config = dict(
    hidden_size=384,
    experts_per_token=8,
    d_expert=48,
    hidden_act='squared_relu',
    router_score='softmax',
    normalize_top_k=False,
    routed_scale=8.66,
    init_std_router=0.0343,
    lr_router=0.00121,
    tie_word_embeddings=True,
    learning_rate=0.00149,
    batch_tokens=[32768, 65536],
    max_steps=7752,
)
Below are experts of layer 4 (counted from 0) of a mixture-of-experts language model. Rows are named router (the router's row for the expert), down (a neuron's output weights, with its number) and show model dimensions 128-191. Each number is 128 + 32 x the weight over its row's rms, rounded and kept within 0 to 255.
After each expert's rows: a language model's description of what the expert responds to. This comes from a sample of Wikipedia text that the model never trained on.

# expert 15
router [ 83  73 104 160 164 119 128 117 108  95 159 131  79 122 113 163  61  90  88 138 159 173 140 126 165 103  96 111 130 144 151 151 117 100 108 152 104 158 136 124 147 127  80 148 100 112 171 178  84 110  80 167 129 140 118 162  57 113 136 123  68 134 118 150]
down0 [ 99 100 174  77 118 139 182 142 161  77 106  82 138  69 116  98 122 111 106 195 114 126 108 128 205 108 124 118  98 147 176 203 140 129 140 175 147  84 104  96 133 205  97 114 157 150 111 134 132 117 154  76 102 162 115 155 156 123  77 118  84 106 117 159]
What it handles: Pronouns and mid-word pieces. Pronouns and demonstratives opening clauses (This, that, it, his, which), plus mid-word pieces like her in peripheral, st in circumstance.

# expert 28
router [131 155 118 152  88  83 145 196 110 116  88 117 120 143  86  97 141 100  88 159  79 172 149  99 158 137 106 111 113 152  95 157 102 144 105 115 173  97 121 188 111 126 132 120 172  68 158 168 109 137 153 168 157  85 154  81 101 102  98 211 158 158 131  97]
down0 [153 118 119 141 133  32 189 104  96 105 216 142 130  94 127  83 155 143 146  47 130 110 107 131 174 161 145 148 136 133 175 101 163 147 182 107 118 133 113 109 135 146 146  69  70 119 139 184 122 121  85  96 122 185 197 118 156 137 176 118 121 138 146 116]
What it handles: Of in scores and dates. Of and other prepositions in scores, times and dates, such as 9 out of 10, 1:20 of the second round, at the time of; also year digits.

# expert 63
router [146  83 157 163  93 149 170 150 155 136  89 101 169 141 126 110 142  98 132 148 133 131 163  87 128 143 104 148 163 134 121 174 120 124 143 114 155 151 158  75 195 151 201  90 131 124 180 142 144 149 140 132 109 184 164 104 150 118  83  62 131  98 131  91]
down0 [148 136 150 130 143 189  74 161 109 148 100 115 135  81 117 151 139 128 183 117  71 104  73  79 153 150 143 150  62 153 197 179 181 140 168 158 160 150 107 149 118 134 122 166 184  31 152 150 109  47  94  90 103 136 131  60 125 141 118 134 137  92 133  54]
What it handles: Social and legal nouns. Endings and nouns about people, society and law (conspiracy, apprentice, civic, fiscal, wife, community, school, youth).

# expert 16
router [ 86 107  73  78 148 119 156  75 148 143 119  89  77 107 112 114 124 127 108 203  95 188 184  73 154 101  97 140 129 139 153  75 167 123 127  93 140 129 137 157 172 170 142  77 106  55 136 176 111 141 143 133 176 156 127 102 174  73  78 145 112 175 145 150]
down0 [169 150 132 124 152  85 143 123 156  96 109 102 116 174 203 134 167 165 127 172 154 111 141 160 129 143 109 122 161 149 158 101 152 120 131 117 166 144 118 107 104 104 162 183  42 140 158  59 107 152 128 123  50 126 193 104 136 148 154 111 194 147 125  94]
What it handles: Of/in plus mid-word pieces. The prepositions of and in before the, a or his, plus word-internal pieces like guard-ian-ship, un-an-imous, Shaw-ne-e.

# expert 27
router [140 114 149 147 158 165 126 115 117 181 121  88 119  82 165 122 160  84  94 178 151 163 131 138  73  98 134 106 157  92 161 154 146 133 131 134 125 169 171  81 107 108 117 130 110  92 160 173 109 182 110 133 169 102 111 145 103 151  91 103 148 144 104 124]
down0 [110 105 120  87  49 129 108 154 106  97 104 119 153 126 116 180 139  85 140  83 109  97 115 136 115 166 131 107 104  92 123 165 155 108 193 164 127 115  85 143 124 106 108 114 125 156 147 152 118 121  99 137 109 140 133 122  91 182 130 164  69 125 139 160]
What it handles: Capital letters, U.S. Single capital letters, above all the S in U.S., plus capitals inside names (NewCities, McCoy) and sentence starters like They, There, His.

# expert 32
router [ 93 102 147 113 118 153  92 106 135 143  70  98 139 128  97 170 140 153 128 128 166  91 128 121 109 140 123 161 117  79 164 115 158  92 114 127 101 126 166 128 139 141 121 120 148 120 110 134 103 138 169 136 185 143  84 103 123 161  69  98 134 129 142 163]
down0 [160 198 110  82 120 141 101 123 126 112 100 143 142  61  85  89 140  90 129 191 129 129  80 175 140 122 118 127 146  94 143 127 134 178 159 111 130 161 122 126 172 151 215  89 104  93  77  88 183 178 117 131 162 100 121 124 204 151 110 176 162 186 148 134]
What it handles: After opening parenthesis. First token inside parentheses after a name, such as (actor), (agent), (Orlando Magic), (KAZ), or pronunciation slashes; also sentence-initial capitals.

# expert 2
router [102 128 114 108  64  93 153 108 173  93  61  88  80 183  89 159 118 112 111  87 132  71 118 150  91  87 120 135 155  81 122 129 176  75  60 162  65 131  96 170 101 123  86 124 142 110  85 173  87 150 124 129 133 107  97 114 124 179 129 104  93 140 108 146]
down0 [156 100 175  86 160 180 114 139 141  87 130 130 143 174 145 118 114 109 155  93 100 111 129  62 115  80 119 140 135 115 138 155 129 156 177 116 118  94 114 103 112 136 124 124 152 138 100 134 105  86  91 166 173 181  92 136  98 131 119 141 129 129 102 121]
What it handles: Year first digits. First digit of four-digit years, usually 1 or 2, in parentheses or after spaces, as in (1664, (1925; also assi- in assimilate.

# expert 5
router [113 137 123  94 121  76 144 195 145 102 162 119 155 147  82 117  68 111 117 157 163 131 114  84 154 104  79 139 104 105 115  83 120  72 107 102 165  98 132 135 124 147 146 124 114 156 131 142  88 179 168 137 163  77 106  94 127 149 154 135 172 122 154  90]
down0 [144 125 115 131 130 110 133 122  94  81 112  96  76 155 128 179 123 180 179 100 114 131  95  96 112 126 144 114 123 127  64 163 119 161  73 127 143 139 125 136 170 110  86 110 141 174 125 171 104 127  57  98 127 164 160 112 169 117 100 137 134 113 110  92]
What it handles: Infobox bullets, of. Bullet marks and field starts in place infoboxes (Summer DST, Mayor, Total, UTC), plus the preposition of inside ordinary prose.

# expert 8
router [122 143 170 125 154 152 186 168 138 145 120 143  98 131  82 125 132  91 127 144 163 165 138  79 130  90 137 151 126 146 126 106 127 147  65 100  77 105 123 148 135 181  89  97 143 188 142 105 139 107  82  76 156 131  70 106  90 153 143 172 114 132 138 111]
down0 [133 118 111 125 128 141 124 154 112 117 171  63 148 122 107 161 151 116 126  92 139 161 200 140  93 106  83 112 125 196  65 144 154 152 157 150 163  86  91  84 107  92  82  69  91 144 177 104 160 209 103 143 116 113 172 110 156 109 140 107 180  95  99 114]
What it handles: Sports and episode suffixes. Pronouns and word endings in biographies and sports infoboxes, such as -de in 13-episode, Head coach, born, century, He.

# expert 49
router [ 85  86 149 171 149  97 105  94 137 177  92  95 150  86 123  79 130 126 107 104 137 171 112 110 114 143  80 122 124 123 145 154 188 159 170 168  57 107 153 127 109 133  70 141 151  92 118 132 202  70 143 141 192 177 113 145  84 131 110 154 109  56 192 167]
down0 [100 123 110 143 135 126  87  77 107  55 112 172 123 121 124 156  87 151 145 112 135  98 112 139  88 147 143 146 187 158 136 141  43  70 135  94 137 121 170 202 160 151  97 122 190 192 108 141 125 116 115 115 105  76 104 110 153  92 127  81  82  98  90 127]
What it handles: Surname beginnings. First piece of a surname following a given name, such as War(hol), Cru(ise), Smith, Wright, in credits and biography lists.

# expert 6
router [109 133 115  87 154  72 107 146 127 157 118 140 178 104  86 135 144 107  56 147 158  67 119 148 107  68  93 140 104  93 140  95 165 200 131 127  69 105 114 119  98 100 110  97 106  86 154 158 181 112 144 141 134 107 148 136 145 140 115 147 125 148  92 129]
down0 [142 103 121 105 104  62 107 151 148  59  79 103  92 104  78  89 139 146 168 136 114 124  98 151 139 125 159 118 140 100 170 126  88  93 148 105 148 122 157 137 107 154 121 141  91 123  99 108 131 156 115  83 138 149 128 112 167 171  92 161  77 120 105  73]
What it handles: Table number punctuation. Opening parentheses, commas and pipes inside numeric tables and stat lists, e.g. 64.7 (18.2), 4,795,873, career lines like 98 / (3).

# expert 18
router [127 127 134  62  99 152 107 166  95  87 172 162 102 122  91  86 153  61 182 129 150 115 157 118  83  79 104 101 109  79 114 132 156 126  85  77 156 166 120 158 148 160  91  93 146 143 133 118 146  64  66 114 105 128  86 144 118 150 153 148  82 141 186 132]
down0 [ 90 139 136 222 117 126 102 150 129  99 100 142 114 164 129 125 155 200 146 141 126 153  82 147  94  75 116 180 187 105 170 177 153 149 100 151 160 111 100 122 122 147 108 119 138  62 140 166 170 152  93 143 190 134  56 137 158 218 125 139 102 100 144  95]
What it handles: de- word pieces. Word-internal or prefix piece de and similar fragments, as in self-determination, Bangladesh, decade, Argonne, plus scattered short pieces like re, ne.

# expert 50
router [188 153 109 153 158 141 103 145 148 172  61 118 145 116  87  80  88 140 134 195  82 154 133  88  77 117 132 122 159 127 131 145 107 117 117 112 130 134 188  92 139 101 148 158 176 141 145 148 159 159 149 164 123 103  90  86 115  82 119 169 140  89  93 136]
down0 [149 140 103 112  89 153  88  70 191 142 125  74 111 167  77 144 159  80 111 143  92 147 176 126  88  94 160 187 108 146  54 149 137 167 127  98 203  88 181 103  81 129 138 145 141 138 116 101  92 134 132 142  75 134  70 164 138 146 155 156 155 158 163  81]
What it handles: Quantity words. Quantity words before nouns or of, such as half, some, many, several, most, four; also stray name endings like -s, -e.

# expert 9
router [108 114 117 128  95 162 152 180 139  92 159 134 127 177 117 186  83 127 135 162 156  81 139 165 151 126 145 170  94  97  91  91 159  89 115  98 154 128 122  94  96 143 151 157 125 111 154 107  99  93 201 169 133 141 103  98 157 164 172 109 139 128 128 104]
down0 [ 64 111 153 164 127 153 149 145 158 146  96 181 154 198 124 136 191 121 134  74 110 128 171 126 113 120 129 113 163 101 117 136 109  73 124 104 185 138 121 131  85 124 163 108 101 217 151 114 133 101 121 135  96 155 147 116  91  91  96  75 114  73 124 146]
What it handles: Location prepositions and coordinates. In, of, commas and the after place names in geography stubs (municipality in the district), plus digits inside coordinates and taxonomy headers.

# expert 59
router [140  86 121 159 162 142 167 116 160 166  70 122 161 129 203 120 146 161 178 106  96 124 167 116 141 140 142 158 183 146 156 168 145 108 194 113 160 119 168 147 147 153 110 103 105 146 170 173 157 149 179 169 155 157 115 120  96 126 142 145 127 117 111 129]
down0 [133 130  97 128 123 120 154  85  90 150  85  72 175 128 196 117 148  69 104 146 118 101 128  71 118 125  75 100 199 107  94 128 166  99 116 118 118 126 126 149 127  91 158 153 140 148 159 160 112 180 115 125 134 104 137  87  89  49 163 164 112  70 161 110]
What it handles: Military and government words. Military and government nouns and adjectives, such as Naval, General, Army, president, plus word endings like -tive, -ary, -ate.

# expert 46
router [177  71 177 102  85 154 121 112 155 172 131 113  53 115 153 166 142 172 187 155 144  79 152  82  72  79 146 128 128 150 137 143 137 148 137 161  73 104 158 122 160 161 151  87  99 116 109 108 129 164 114 146 149 145 169 142 130 146 144 133 106  97  79  89]
down0 [138 149 114 163  93 148 134 161  59 141 193 125  86 127 115 115 110 201 114  84 125 138 105  85 145 200 167 148 113 177 114 145 109 115 150 114 136 107 100 140 141 131 100 159 150 155 110  92 137  86 125 170 192  89 100 124 206 160 138 198 145 120 151 120]
What it handles: Mid-word syllables after prefixes. Inner syllables after prefixes like con, dis, re, as in pos-si-bilities, respon-si-bilities, sen-si-tive, con-ce-de; also the word and.

# expert 35
router [ 83  89  64 121 109  79  94 144 137  89 160  85 133 182 119 169  95 129 165  88 104 125 140 126 149 154 141 115 146  98  72 106 188 114  67  97 101 164  84 186 138 147 119  86 146 143 179 177 152 137  47 114  70 127  90  99 110 166 195  99 207 163 109  99]
down0 [143 127 187 136 117 181 144  79 144 136  85 189 136  96 202 122 149 126 115 169 164 125  83 159 136 109 118 103  84 132  84  92 161 147 120 102 151 132 110 149 103 101  75 133 118 133 116 139 169  88 119  37 148  56 120 152 168 164 122  97 155 132  71 125]
What it handles: Pronouns and table digits. Subject pronouns he, she, they, we, which, plus the rd in Chordata and digits or hyphens in tables and lists.

# expert 29
router [ 92  69 155  96 120 161  74 139 170 148 139 180 112 136 133 143 134  99  75 131 138 122 154 151 117 149  97 120 150  69 122 112 154 152  97 156 155 145 169 161 116  89 106 102 135 112 149 118 134  98 148 115 169 113 107 122 144 109  80  83  57  87 150 198]
down0 [118  92 155  92 109 133 126 129  99 165 113 120 132 137 159 131 133 151 102 187 149 133 149  62 131 125 134 114 162 191 161 122 134 127 140 139 142 132 107 103  86 182 171 134 147 137  72  98 124 179 193 127  51  87 171 139 130 133 165 124 136 144 117 118]
What it handles: Digits, commas, syllables. Year digits, commas and closing quotes in lists and tables, and mid-word syllables like da in ordained or Ja, Ma, Ba.

# expert 51
router [130 110  91 177  95 148 119 117 143  98 109 133 116 127 136 152 170 172 136 109 120 108 132  81 115 174 117 178 187 195 189 143 131 146 155 127 118 160 179 111 193 168 115 146 132  91 161 104 135 133 105 141 139 164 120 150 201 157 134 189 129 132 116  60]
down0 [103 160 138 106  85 109 170  66  72 120 167 180 128 136 144 154  91 159 163 202 208 117  69  62  50  93 102  80 189 102 149 116 168 140 132 161  84 171 142 106 118 153 141 122  96  97 150 220 117  49  97  55 115 163 111 176 115 125 139 199 126 112 119 102]
What it handles: Abstract noun suffixes. Noun-forming endings after a stem, such as ance, ence, ation, ency, ces (attendance, emission, feces), in varied encyclopedic text.

# expert 41
router [196 117 146 154 165 151 118 139  83 129  84  95  77 111 144 153 153 142 133 144  91 154 151 123  81 125 113 139 170 101 153 164  81 142 169 135 104 122 167 109 160 121 216 116 135  91 175 132 122 148 123 154 148 145 145 152 161 114 123 127 114  63 101 102]
down0 [139 108 141 168 135 121 144 157 105 105 106 123  98 199 166 165 157 135 126 104 164 141 113  80 190 144 187 135 103 122 130 134 145 135 142 139  38 145 182 106 113 147  95 155 142  76 114 109  94 134 116  97 189 116 105 183 156 115 123 109 170 135  88  92]
What it handles: Mid-word fragments. Inner syllables of longer words after a prefix, such as p in irrespective, ti in superstition, eti in competitive, often before -tion.

# expert 3
router [165 102 105 166 106  78 113 137 148 139 137 112 142  97 108 142 172  73 102  85 110 117 179  87 149  70 129 161 176 159 108 124 110 130 112 151 118 155 181 132 161 147  77 138 163 130 159 128 109 156 102  95 139 179 104 152 156 127 103  87 186  65 136  95]
down0 [108 141 121 122 125 103 140 178  88 149 146  81 137 145  72 141 153 158 112 123 163 145 140 155  76 107 132 139 118  90 108 146 161  71 160 140 121  86 104 115  96 145 173 152 135  86 101 145 161 137 127  67 107  80 102 133 132 143 148 110 114 138 119 154]
What it handles: Cent and leading digits. The piece cent inside words like percent, concentrate, Epicentro, plus the first digit or space starting years and numbers in tables.

# expert 20
router [147 111 138 132 114 128 107 115 115 132  81 149 181 116 141 113 112 105 111 149 126 142 137 122  90 117 121 185  93 106 127 120 117 145 144 107  84  56 120 159 167  93  94 142 174  77 148 144 171 172 202 155 129 125 116  78 117 142  75 150 143 113 111 113]
down0 [150 162 114  45  94 149 154 145 105 134  65 142 110 183  90 176 120 128 154  49 114 108  79 129 124  97 105 152 114 112 161 161 132  73 135 140 118  38 137 144 106  99 181 150  83 109  68 126 130 117 118  85  72 118  91 121 154 110  67 149  94 119 124 144]
What it handles: Digits inside tables. Digits and commas inside numbers in statistics and sports tables, such as 2410, 91, $21,225; also A in All-America and Nouvelle-Aquitaine.